Below are experts of layer 2 (counted from 0) of a mixture-of-experts language model. Rows are named router (the router's row for the expert), gate (a neuron's input weights, with its number), up (a neuron's input weights, with its number) and show model dimensions 280-319. Each number is 500 + 40 x the weight over its row's rms, rounded and kept within 0 to 999. Numbers have three digits each.
After each expert's rows: a language model's description of what the expert responds to; "mostly gets" lists some tokens that are sent to it at least half of the time. This comes from a sample of Wikipedia text that the model never trained on.

# expert 29
router:474489485561468520469481485456509509484524442532479507492523494525556477500449524461514511481532513480518523515465468561
gate0:549500532574490434518462481503445466491451413402483459512520562554499467473503475547569504485480513522582420462466506478
up0:567455506531435522518542530448511447561515521440486509579491559579494506490502504488470583523519466502508442418573598456
gate1:518521558498471504477559520489498547496485553498513515542442546529451526506524508609459478500500473491455482518605528502
up1:422451467536489453531454458491492453544494509491484508520513464467493490462486506460501465583547491516521525533403451491
gate2:496498522502473463426460484596474498514507487466474522557563422483502406479478485546547555510498507504514445553516558449
up2:482496400537494482475519507570426509455569534531470463497509441444507500501485523534509509541479519511532504479453508444
gate3:529523542460492505502530514542506452553432533466444554540482512492547482466457503603565522537498511511481488451489493533
up3:484539533555476531501485511489533484497527483552522534524522455463493519482471426508481480530491596544501501495488509495
gate4:488506531469560479479520537522574487451538517480527593488478512512527519479559579595494450607516497450528505536517480482
up4:539441479509481418462522505494480468419569479494530487540505436397469583471495506432538496493506552504515488502507485574
gate5:452473481458520518502429437479510476438469488437577494514516636497531531550506519562481539514438542506527491494471507501
up5:524488471550482461480525467477510471486490419488486443470510622431446529535506547464520548553545525461540502488509536453
gate6:496415488502559543472501560489517427514481526484497517526509460490573467525546465614487520490513454426472449433468458497
up6:466528600544532486498476502537512432542507448471476517422540548499580532490453493558526469511480519583536545599572477546
gate7:538449475435433461488465463507527478536481498457495581443477505517561486555531512625431474473479544499448413453557553489
up7:469489433512467485502496516439524493485537568472546462601512451498462489441477491408510524576583466467553454489477447508
gate8:507546520478526523471478590488537573484502545468573461530519478588436455499496566625477554481513418482462453504515461489
up8:512500452453454486517562490474479417602427469554442511488555492426534546508404520434516421487464551568443510511518521531
gate9:471511534477568440550461524557457590462538504501510461503553500535476532561470422515520494486571489544498440465549441517
up9:542461551483555493495475557431549562579491530475491521497513443479507467481514493407486558509474504416467484491530474525
gate10:513544525509478540532467479490492490552456517471569474503546540503529462477514541524446479537507516518424474506487466499
up10:433537505457454578428497483570506511477526537493511475479558469436487473544437495424477513469498571499591483496568480488
It responds to: Broad remainder
mostly gets: " ·", " •", " However", " same", "|---|---|---|", " There"

# expert 21
router:466489499494487521464498522474432450506465449473492500500499472536514483505424502411500566488549517548579496539489464506
gate0:546611519453524514538503488446477529551465517459473481472493468493429485493513463596550555526410487522493487509454549534
up0:575543532452563514590464474502455464501497502507487503484473495483521452468492481582465545509517438559522509501475485581
gate1:504478439526492451489512442520477585484421460542529493546488493533442495512530487602491500499515490508527473543537465502
up1:516565536517532443451486553478483443469491473497532584436571499469591505492499537509459546519471497500528536507568485513
gate2:506521492449509547519517452538562445520473492518492471502462432554532453541506438563481557529537470472508460486538463472
up2:520501456539485465529482567462480535490520453490523476451534554547472525473483494486537504487552522476437558538521529491
gate3:550544537514468536548440485502542450471493494519465468429493519579437469430484496623513494485498482512453459499450495501
up3:482537479525441493479485512568522570527502585584483523461544504466475499517518500445466574501472517536513529566489531479
gate4:522485542486528534500408492494467447562497542469530476500546492509467429546523508585490517482564532584468499547519484497
up4:496526407527560480544523494479445455466539501509436540497520502483521607519420582512544443600537508547413525494426470516
gate5:533545537482473525492494483535583514547409506462492493497522526464500458435564504530531570482445481562429519516434522466
up5:442449481515545507510503490470412570465553524549510543429507503507485504576470459439483539468526459439543496556545454478
gate6:537528479513488534417545492546493526497500485501414551508433476471454459505513470545519512542529497557529501456482535483
up6:457496484535509494526497465455437535469498442533502533443553448497510535470422519453521535446516530524550520502479584526
gate7:481492531508496522547462515459522553500438422486466485466553511541479504513542487513499542540492426517474521475445527462
up7:539512462488541586426506564495512551558472445434489479484501485465505510547466495482493566538564475507471504414439472499
gate8:518610513474465532513472445518499499499503511524441541430468484489480510553501479580569519519493533480491532512542551591
up8:442493427490503469542597477474540498499507489528482437536497492546544466471553562425442531480538483485468481434467468461
gate9:520511514526508485453476509468463585568489608422436505462523434509503446495608499563549451477481517513433517432472539504
up9:466504446433456459491443429482564507483504454497517444564477494483464450507500430548457525571494488424435537522473482500
gate10:513484519530474519499474443479493456549556519509552585479551454467424464482531524568559529524512579559500543472483513556
up10:443510470393548417511599512483510558414518478532498455543513549542542504549484550427455481529461488474490490520478476462
It responds to: Capitalized word starts
mostly gets: "In", " market", " Ind", " port", " State", " qu"

# expert 23
router:477464484504501472454510551467421448460450491503496513467498473520544517497416525418496536461555488537515497582495451517
gate0:489452506563465451450537467453469498521428530524439550476491457451534529506526519597459541494476510479513480426497450554
up0:490486550514519419465586494488469533481497508551462487494517534495574531589478464528461516439490477518531430463515462530
gate1:535549504472505432454481485516528549438488512534449488474447495501543492495557419638495543485457456480506471456476464528
up1:497420503534582489504462493438493505473543491483524428536493523491515486446524469490468488496494417525507472454481488559
gate2:513555466501537521509511554497526511565471502528528544466547537504528516464487505590479503488480436546459461505518504485
up2:544567528459522557517548556567507534543461537510487515508564535456488506539451491504518542515531519519513507527415466531
gate3:481428489532467467503523495465460488486484568507513479521539527476513425463573536561531454524482610472517520453483455481
up3:502492525508530556527528475488485518482565550539398567459455446438500542483492460584470450483466561528549534468557532484
gate4:499474491506526484495540455515525539459486552418506476475491432527454530540534521582488512501462504541518493444454534451
up4:434542506494530450482433477528487481499511561467556518494509559473538446542575473526523495489505518512429497479562532534
gate5:504522492539516515531539470555475599503499469519519518502476490470440506433572488588494501454527449482427529464551507487
up5:506458428521491468508508530513487492488508459430530506516471518466503457499512472480533547512503482517409512531463415405
gate6:491473494500455467484492452516534571548554467516505515546528480444456476460530449630421510499543456530500538503473531477
up6:467462540555529541520469563503496548518556504496482449482525493477519469556558532475567476485477535458537573444512515440
gate7:487507514524484474492451507510536513527519512552505552485488491519506508497526548619477490555538543519427516522468539521
up7:587514525506520524533503495499553516450446504443492433589487450495537441581503501523524553432541494527527521428502467523
gate8:554476561471427426498488455524506521520587505456540520478490497464484464512500479557518472509462532478521560540537503477
up8:577526434522500582521509504502495462480502484493470505500470520487470466565466446502511542524502517493513496541469528408
gate9:536452491497456517545548543583474508556504532437474520495445511526509514498561511637462492555533516524499507456520525498
up9:508539512465450464492556488528522497463519523493591530434518422438463422533495438496516494525524489471487518476487466541
gate10:531480511494529534551548504634547500498530488507463573475463495505488538553575508599506541521502511516485462488521499476
up10:458496595469518460443506546546463515510494574486455522546447503466566535540522573463455528445455438496480428461481522471
It responds to: Names and nouns beginning
mostly gets: " Islands", " Pe", " Serb", " Indones", " During", " en"

# expert 28
router:440465504538486515475455524482430482450449475537525542546520449496469462452447523410532549483533528509561460534464453553
gate0:510566532509472484551545457491490500508441478415531510513519533494522480488525456647519509473490524505488545464463519444
up0:623624515459548535535514458439482476418400428480525471476541477513521445457554491471531438526478484446511516480491569515
gate1:507433571483507508548520498517499530512424531468502482494487573478517477505539484617493523506463516506472536501469506422
up1:562467514554533546529506509537494507493532540595549488505479534518533544532516453476469513510547423566527518432522487523
gate2:505494516507483497544507464517519518513503532524563409527543483543471527535550486659506514501500474464570461454514486387
up2:452492548496455477507543541542491502453541469612451503525537458466555518462491524515499533438522519453572532500466463499
gate3:495459516524513478539533506513580508471518435505469500414475483521507484459486537618488530479469442454524531478450505502
up3:546478539539517474546486523632487422483490485547449504508440446523465470434488550420555531494518462516467448477492431451
gate4:512499462497486508507538519505513576498495557511492453457490471474537435538558475696516459534488474520468521432454537534
up4:468434532575530525471480487524515470497565425477535503529511491491468494475508540441452537456531561467512573488577467491
gate5:534476506486507515485484429515517523497505481474487531534514500586554452513571545643499519508552554475508464456541553432
up5:536529463508517538566512503494422509503525513442543564533451511478562466479553480524473537445519531508533518496437525599
gate6:524585526516463466548464464471526553531526467529520561540517462478516518480552480647452482500500514465433444448499468476
up6:495550498457557578431474431473505528438517423508457496509539456540495523449485496475457458467496472528511525538559457460
gate7:489512563392491483436511497530476489547507518480523506493501454598497461538569538618487471517493458516560502522518530505
up7:485543455537511541564526472515487402479553452469535510526462563503465509453483533582523504491571545494492496556514450480
gate8:488510531476440541454537446508504528544459559581497518561496482517511470475557495607477519454504471438430496492490553492
up8:498502539507470561486525486448494471521478508420428500545509431530489519510556492544491436447558508471455522522517458581
gate9:495529567477489489479520531554503514521452573480498422495564527493467584524530533523499515476520440498512515499542539504
up9:516499516502539529427506503492481399546555506569548520493496534451493496510488517459503494517571514517471566566484471513
gate10:510547514533539494576473479561509478534535514482526411499515509525542496497587470711463411537518491428498500512489533487
up10:520494584542555468415520488534467499504470468555478444492507543495561479547521486536488484533428571469551508550514470540
It responds to: Name-middle syllables
mostly gets: "amin", "hew", " Tre", "ricult", "anche", " Gi"

# expert 20
router:465479494478500456464511564494446449483472489495496479504490482501540488509425516422490529480545500536600512563474450497
gate0:535489569482499531539435528504471550471508499551521444487515450421544547496546511578587533527470486529523526512493489484
up0:538439493505517490484547531553536514505432523469424527504445564533454496560514451505493443444502480557470471481502512397
gate1:472490468517449501522463516537494572500492470484507512562540465529548465446584432635512539580384463523481496498486521493
up1:469497495462512500562539498534490551528515487528523516533508458516567512548547474563529460474380488554456527518554447451
gate2:532446501443457421473540474484495477466431495487501493504488474544537476486510503597526493466469471480489508437537540454
up2:461510504468564540515477573511511506481488497447570465473552497520460432520550571506530500481467506509508517529470523522
gate3:498462466518529504540502471500425516539514496453514507485516498513552461498615519625497512501523512488478462480502435558
up3:517522531508455509488473545403556527450486553464502496498531523483537462509517500482534387467495467473470587474508572602
gate4:448443532451452466600489459534540501453497507482523532558477495510500530535560519677454518603480434450466534503618468515
up4:477479509502560504507490481516543541464604581498519539510472458568482527496512581544450475456490488509517516530509412411
gate5:485558485498402475490481512518489527460545458550592495502428496456517500538497500574507496535427498506576576491498509451
up5:531434474553576587469483503499546526513437519480478526483448507613457521464467498521467461447565555460482453499488536561
gate6:445534485528433519479507475531496583533455510510579481520491490459474438525557472618441578489505522519459484466507458506
up6:558501560504519471464492509540482482408435477554525489524528436436552482514504539557544518483563454508508539474511540479
gate7:549463501519480460526505558492440523485490512474497506513564465476505461486577460598496513581528535445514469512470554504
up7:485456459455496563459519485528463522456479492512514525497533599543453567454547499538487448477493522535524514526516485510
gate8:496457534545505494516493457516537493467526545530525516490508507457479490494526548613501437500526494466503475442470519467
up8:521458510514514473494455520483481467458467467499511455408441450588512501540499446546488528541505520537513502499467466453
gate9:466519448583495473555507551529542504446560460552532515494538516549456516538490522606523539449510476484488494500520538412
up9:535466527509517577457495468526474552465483517522528440522541464596504479578515511464460453476463475564518489514398494521
gate10:535515514429492491542560510577478534449511523510495485431516480486517532495550509698484547501450486498435491518509551495
up10:503483567476556514474492521513432440533571521542492466525498537555523584475517514413570416499526487435518446495541564430
It responds to: Mid-word noun pieces
mostly gets: " different", " son", " sit", " health", " low", " Christ"

# expert 19
router:479469488489558489467512530467467398463457487525496492528517482518546498521432505428521534468539515556548490565512429515
gate0:497513534461435483575484501514472577447497500518462534521454535540522498497544498641574551471487422502496455467546493488
up0:485492461579443460425497524533546453515434509449548449503532395502479508461502541502448472511465517522484472467475475525
gate1:515536468488487511550547530515449551462487533524433495471441502534472619495484439630453514546576470499544500469506514549
up1:571505576463476497510458546513545428485475528525470535501530478549496463572562463476469406518461601506524470515402503499
gate2:437527485517454543527472516492509491465496486504476462506466509502518443487470487600493565542525492489505483484555533501
up2:471503553556512427479521533462471459499589440420470385486494525567535454497503555499525485538569538528585475541523540542
gate3:508516464471434516555524500567549519541566528451532552559424474486445499629565543617449504466478545507473481494548516538
up3:473459528523483467479581476508479501490494487501556487503574532455473426583436548513494444521531420493471447604528489586
gate4:517490520528430474511559516504499528483456487523459470456473407419489525472587519625455526544482482600470549465474536468
up4:463538477488505469514575495514516539521544487464425461519495483516506480550484471536543561459486506448449490497534412450
gate5:544475513531451534478487500559506497493477528461447458491467518469509504469510430598461492514482533556520447436452523460
up5:549547425532448518517534533551502451448473481543530491560506498471451448517497541502531427487517467480443446490541543518
gate6:502520606489453457550496491548422542524486519555475468522474459545484535508524519589486468488486427460447494449505494570
up6:500507455543444522481461516510539496459514467473507550596467500472513430464488464493484469473458493519554515533438588561
gate7:508535488503451511471510534528449564577468543541509489525555503450447486507541465587500424527491492445576511461544476497
up7:453554541545476452564542560483494527507497510499499525477551469454483547511461517440498569459427528496446438540548486474
gate8:503471478485509471500487451497564521533500531451502529458479482497550522467546522589492479483531467456496538462529495426
up8:501563523496509506512502481478467522464483480452508551575490457540564501559494455516525517527459458533435499513509469533
gate9:468445533516455540508463493523490565474474462488493527503466451479530473461507522617442452506463465530488533503478568488
up9:468470473456532541482502480549508535500560503472527495482477529517512540500484602555528533563437466543528634509587485537
gate10:490469529436535470486477553602540575516501478461559475490527443569501478463538470587440488519488430508501469422499560443
up10:480554545495518477521481503542503504591457547491509435472475528502546448522419513529431445518534501526593487502491494573
It responds to: Years and name pieces
mostly gets: " killed", " attack", " east", "20", " Brown", " up"

# expert 27
router:444460511563501533483458527507428500442452465537538496529509448474473466449449516399537547501538552494562476540486466545
gate0:580422543482430483470473519548540511476449470549528482513484478521436509530497554578577552565524534499533517407515541498
up0:484543563486510508412505540525552403499486537531556462502573534592491474526504520529561466571460484524558463505517520488
gate1:549476523537476520474426501517534499499481486509542492508517462506519482414479458645538489467516478444512500515533493511
up1:400548468439509484477493499438487497400510418571544494500420486495465438503530591488485564492496511539532493521473492503
gate2:540488463453410498549530447520620476441500511524501444532453470492500535480539540566563504497511546448541514519509546509
up2:538486509467413566553478475500546554473494457522517486456469478485535498536473500484470459507468485474488479475505553488
gate3:528518462490523523474461455562545569509493531517482526500530482508440557470514475613490471491454485467467505525545513535
up3:492478480503492516533534539458494491459540474418539503451442463485540463539500481434557502512525484486558509446470512468
gate4:468505540499503500603433485513489515505489480503529474505517565561539464501481535605469564389499589470504498497500493534
up4:477546498523472498509455483541561538516559444496470568514517495578473534499523556474542498426470498513497514464494510504
gate5:477511466428492564555499437569558459410545574500497531518469525480523525524532489586546525478479519449504484434481477503
up5:437525556522495481525513461573495473435554598515497529508465477491489504504544482576520538483503460495500452463507503477
gate6:595495577452507524493567493530498510516560478540483502495474460465539532518526527560515503497421589552514415481524548545
up6:578452514477459545514544481565538534533492533538524452506401474467491599472528509521478506496482519492490491575456491509
gate7:493503500587491452433497485476494539466481444454587467514511465528476569512516486525543498501436529489485482459501557503
up7:544483511493545518599533503543489527508485457556507539448507499519492466513542528531503501466490494462503487515483533423
gate8:510467531445544429460489469526535487534454532475495527527479441518520527514604466560560519511472572531581531448488538551
up8:491454543518492449438522512546553523444466540455478536513531413454509513548492452514521522506461586564518501499515479507
gate9:508530461544541444512462593495462542499525524543517508501539525455506561515557467660514510495448543451565493495482507479
up9:486463521453455495548527489476480533501495532432480571543488469511514467507458494406464536533479417576456546521496464462
gate10:532551595524448447484466483490532543469541563523501455496494521534593515486492507630517471381489545504560489488572492448
up10:433419535455535540491518465448528408567514455573611515492484487518513463550526501542527524442478505459495476525553525500
It responds to: Mid-word fragments, foreign names
mostly gets: " att", "sych", "_{", "wh", "OR", "ER"

# expert 24
router:433488522534496472473484573450485471458493548487457521501512464511535541495436526338516529463524514482543553557498444508
gate0:553509394501539469505494486525511521447510456540525519539568440491472500532477540594523410486486584466499514465481542456
up0:458520623528457546475535546482446497511466479529470527461471518542561513439535485453492581513536433517490523553549465455
gate1:445520519499451477504522469444544463523509551502504546476465483431449513430544486638473539473547479435474553519582480460
up1:441481454509561578451527469468462552468478435478484510521527483469499507504524505542509570516536444519462514461443503529
gate2:492479481531489501488550485495478541413558534551517518543475480439473515522458461577560551528388452525485518503539536426
up2:518526471520458480499541473518523500448533446563528468466531510514591528475464516482504581481437531468488513503457471562
gate3:461550520573484442491479573539534498441449461489495540478541483493498459520515510641515486527547474411500497446524434514
up3:504507452434626519475516523464501568479490501520498479576406501535530521528461472485480529529467531546478504551557532495
gate4:486534517511539479519556475430584513436446536517446498552509480494564599423568518603502435494504534474541493486571489489
up4:516470422443440494517454514540379506557547449464531512471483482503456426572396499452485543492477462532463513490444511522
gate5:464552463536541490514505463517507530497540511502433522538498554525474484554448474533566481515458560458446493501497568433
up5:442539435551484541497531520483504496450522501443460541542520608542460563520477504510602456493520548525463460567502498522
gate6:504517565548442459553484439496461500479470484479518479458516525577517480459465468522474481514530469540443477502508500484
up6:490543520570506489603473437508520498437506471472501428506525527542527430473474456540530494497475470553444491449508522492
gate7:562489450501493587533539420521617470500508496488577415487591550517464539513535535589520453527474559512530592489516476377
up7:469438489466482495486506490457629443507444503575564490517468498493511464488553457528533551488539483419467486551498493473
gate8:498506574425479450514503507482466504519473510512472439509514527432569487516516449594510581499459508435533477416474552534
up8:478556525495523547579478518506526487449453478549489439497550510555454480454489513519565483508430536506511512490480463474
gate9:478521478515528530464504426495564538467503524515513508519561496443506488491550446584528475554563482418543486509472476512
up9:497530518557516501498536534500456484549542472585535466460475498491486481498464550480511517525500489566460501495533498506
gate10:515494565489517478497461479475512561401559523474468458518498555496538550505524575627498502542502486485553518466456515502
up10:455547543509535433486479541499547516482536458478460570520537553566497502515573588473453515461570472490558494515500508446
It responds to: Word starts after articles
mostly gets: "Personal", " role", " van", " voc", " super", " Mc"

# expert 11
router:455437495508502499482522558446448434489480480522477526501481474507540495513421524443499538469553521553565512554473434502
gate0:533424535456494516535503472474554537487527518494531469478544538508457434569547522655528525540524481462566479482497505483
up0:461492534424455425491471440500481578485515510505543510485535513466442514499492510500493481478498463519569531546465530567
gate1:548487545505533440598521546522501545538492447567574508519487515569489487469530513584457551488510553494453573534487470508
up1:567514468556454463516502508594495507478543509483487460486464546502465485558381483492468484502541494468512568476473571401
gate2:528479526446489476481437470530508489478543561434478488500488454535463505464554463654522472517520514443582521412541507585
up2:506410514537541530582508492499506604415522480459466498464535509524474493476418509546475482494549490532440491526373539451
gate3:516514553513477545412506526490477500528506516481490442481543495463479467509562479622541472447444481455476499516461473491
up3:481467539482519477538463523489540520467459460529474487524533519457424442457571479504515475524481537490479470421547496506
gate4:501523541551544526452536439544544557491532503496556501492506535511467454510511480580521423531572490462411490451495525496
up4:484491491513477516422542545458509473481430463478520556497491455519478469478468460436498510446521519499416482502415502464
gate5:506459530549527460533503480516499489482526457564539465558530494484535566570532491570514457572564570442447520454523510542
up5:527480422477446512516487483504584502478567516403478508497523467494500435396450440560540555460477485522470456492457521509
gate6:545470464488491498518528496510515537505531464508538479532467532483482475527513535616526530553542548510491572468499491425
up6:478510497497516518518522446499468484467511445477503505502496514424484574454481484467488505453501439498500483569487518530
gate7:553508478513439485508469505513439528510506509505505460547548477541503545528521429601507538532491549457563560532453504432
up7:530537440498512505450522520531531508493626457438482452436390492478562478527504484471475518412553466479486496433526501462
gate8:510495568547539455515470493525591478439466572533470485525522519426493498461510515560488514455470569530445570495559576435
up8:498579455506572547567507491484511473499529480532622477500477532502521531497461572618507550473505436526394482499508474479
gate9:591503547467464474535456506504502503470508504545572553460450482492507491528545520630475461543531529461472425442490534474
up9:497458541453490542484532543504539487510469476498491560440558453478509516506555500436439557487469484579537523424525539509
gate10:514461502471472485550530528500482563498541524477509432445496494531500496530582481598541457567499543485443534452479514468
up10:529481581506546555548507515408485396478466487577521526538521519514467580522530502497466493496516454482495498546479457566
It responds to: Number endings, table pipes
mostly gets: " 2015", " production", " 2016"

# expert 18
router:474436525509507531451535440496508496526498540540461505538471567492455493453500488505454495506537522400520543469563500453
gate0:513519536442442481535500509537509541441495516498464526438506525507386471456522446594437501534457461502489460529475521524
up0:523453466437489530538452483515481475532479501519571546384444515509495510509443411536595471475486471455465458432484549500
gate1:498502495510546523504503490479442544492505490402517500519523523475503491531555439542556495486502425505493402512453516510
up1:497512518463445502541444580501535440493545493480492521490481464552541466536467510537459472518538546481468527485503521506
gate2:479487401453481515490518441522523455556515534528468565506547433523535536538613492599484542552508521490467489518535523460
up2:419472413482510514544563460474497541530566506548466512545587483525509506476502495501448532478489493514479502489480544485
gate3:472486483515437532526523472555511444487581544482534556465499431477510506509498453558493484527504529536527575544537542562
up3:538518472494513433471530513576453481422473446493501430503499596517453492453524544480520456483485497496571434536434444495
gate4:554487436537576565538487536479511494470456461413483556496434537507474492534546506507426473499493422587411506421535516548
up4:499493541542475442418477476474511530498505512498465541497468484509496471517538471499517453545532496528473472474559523544
gate5:524551532536549541477594530520447512489497576482557503552426571510526448510471502523534550475520356539463502478499479506
up5:482532533480484514512547475476445503493570391466491539421538483511458485506509539545577449557510555547462483484469514480
gate6:509523532485581499526506552444448580508530550496514515516502519493482569490520441576529565498462521464493508444478497533
up6:471569536505540557491593473486527495508521515433511533475446521503474537525529512544500512455480567459411537525495502485
gate7:520452518496486530513485558476489480507452491490455568579524445460561553495520511442567554486454509484530402443502574558
up7:517517495498571516522519496452467492443465444498450498496547488522508515496470547448510568435513468459515371502595517475
gate8:597515522526499530533534558559481509504488463468522453550529503529462621521475430604562483480489469470471471457564540506
up8:519532495508534454442473544498535533507492464523541612494497510466544422477512535432426565484410529541462562538463577537
gate9:525444439494457470491504520454495502489519504521506484531446593481540517503474542589534482449504474429472536414447548537
up9:553614494473532554455378452529458467469521516557433501520480469494501518498495446473550520533483513487479473581516461480
gate10:499538468458534469490536540469508514513515494506515498565447512540492543518547463562515484503510487483452475427545488503
up10:481532412512490516458498503521384481380453546475433538537517477498484488509496535468536491426568512508516459489472515493
It responds to: Markup and line structure
mostly gets: "==", "===", " =", " ==", " ===", "|"

# expert 12
router:432475478500497504451514536466421431479468490554467465519490471490545499486422502436519513466528532555567530537508425500
gate0:534511494502520511481488534471537539502441470487491462436518496413478448505584448675426472478535463400443505476518513454
up0:445472567481503482518473500536478461536587533523478527451438548557485553498491534335439505512507507452543543468460491519
gate1:577495535535484550538513469528515566503578479511512547490518466511534511514559484648558544564438483481542494433540474438
up1:525464551512475515430630475564495473484438517478470448443480517489498452507526452506482516492498464429557487584511527432
gate2:504483481506461495539527516531486518534488527477449477510493498498489475533493557701484513526499535430445475464541524466
up2:472519567561463473510508559542490438537525523561394486378494483542515387475432447521522482514475551525504427472544536457
gate3:510521562598511457584474486529487546494529483476475525480468568463542522516500589595465515517535483464482439501503526488
up3:485483520540543523494551551449482474425454467556522516486533453481508470454494429499499488557482469503486458564471453533
gate4:461502497519524528507519488521498517516516514548528521500487497490520453516593522649477541528499527482510469532497514481
up4:553451465449493560517502529485538509502522484456555527481439493583490596505503435496486509527613497464495527481527470504
gate5:553472532488460520526523426471488582450533487499465538506512481463481469458538526623469478454431507480466537477544536454
up5:467546453485484522482530501548562524482563485532588509498543543528471495476491456482480546541509551489472498536504472487
gate6:553445557538481570474507482524503513534523510468481444418475482555485466516490539546486488512500443523477546437519492554
up6:544525445448532489451527559485535558514418451514481478479545479581498468512505429469490557496496549485551413496495511570
gate7:468560473552511520510518535462601459496489408485482516485542540478527507517592549637470510525441506495409433462512476518
up7:429452528571495458424547540486503438476484456425515481523466476543488504558504464533480521425567568497421511504444520527
gate8:513510545515464468542464470481439542540543491458522514438502481546476533477617492634451509474529505455462492492527529477
up8:439471563520515486484443540418472487534560502396482488495523522512444541488553499457554445477562533484518519570577546550
gate9:563426516544503438608505512518488492522518544481462479447566474467496551508562547622523506513463465571493533545490499445
up9:447554440529550505535469504491509522495466542423523500532487499597500555542522485578474479528459563517439584518512474459
gate10:568527482460487551470449470541537567543481460509482502509522506508518457505519433624472527515469508561508509488458548430
up10:458509495459548514498555482526496498505544478503547522454513473501473421477443508504449462397530595531543437504507466452
It responds to: Table cells and verbs
mostly gets: " comp", " team", " began", " received", " his", " cons"

# expert 16
router:427472493513539496442505527480447423481494474464502503503519481497526538519440499432523562471549514558558519542497441507
gate0:510478512448507521489514487503509533551511492545468472460533481483578574457545458561489516540447497479524523446486448493
up0:548473440464507498493478470537537445536578539494449545510476503526467508483527469522492559505455450512502498510469503503
gate1:525511495521513529516518482447479557439517553486480479546495507438587513484585483601516560463446492465499535502552524446
up1:520495504518540493543556486488584437524500479529515518475546522505454459515518519461457417507517502554513530453465509477
gate2:530491540535444504512534534492535527571539548478491549423463509545531511468586518587493500517500501519549450502481483447
up2:401479463514511479479470492526492529478542403493529505485587482451486518555458463526543531497455500533526497534437576447
gate3:483551481548526505548500500487565540477438486501520529509564517535505480571527505632483514468491495491504484415471507496
up3:499563562499472526526489450466556467529467529493497565522519506453528510541495487483443521478397535467529490515524566514
gate4:541526510489476438530523516526539539467533489524542509500484478442473535497565523680506471511476525483469506491438508502
up4:525573496515477549552480547443466555450464493530533545492483497466411534518456470536528469531494484448475622530415503499
gate5:508442519518464534550516508532532513425516527497434444576548512482508521461554523589543519570468468472563482481514496527
up5:491494497549482503564520586467541550489504460504481451541479464496472435465493404531513565498473518441531497432461465549
gate6:561492535565462525552398470486511578431462522530511483497406451518518523536542503591499537522515563439514494490518501535
up6:508535558453481515469478449451475519528508433442544511515431521582485479538599488519469530507543485446531487483556472562
gate7:575486539539492456488519552458602513512442477506509455535461509465538495476536479605548507546560501447423507437538496472
up7:490447547499446506519536524501529486569525478455449434560457506513550532521502547488469488538490522458501560448537442477
gate8:548487522534440477553463492516541573495502506499422518491460484459480473449503492631492533533497471555487527473498504478
up8:540484519422481443523492483494568528602520497532483418542474509593529451572499494552476573469529466503486509620541470476
gate9:544483545449523508586556479542546534535468475599487486520476493496516543460531485601520511498469485548522429472487500455
up9:472575513606457463470487457447460546462537587491507558564502548517440456535503492448464552502491559440521578512519482475
gate10:493523457477511517518462563489465585530498509518578546524519570526583428494463476583564538543480457446515536500502566416
up10:535472531523477500508514509536546467493510525519484418458520465513458543443397497485456519498534552482599453540410499503
It responds to: Colons, semicolons, closing marks
mostly gets: " eventually", " Records", " Representatives"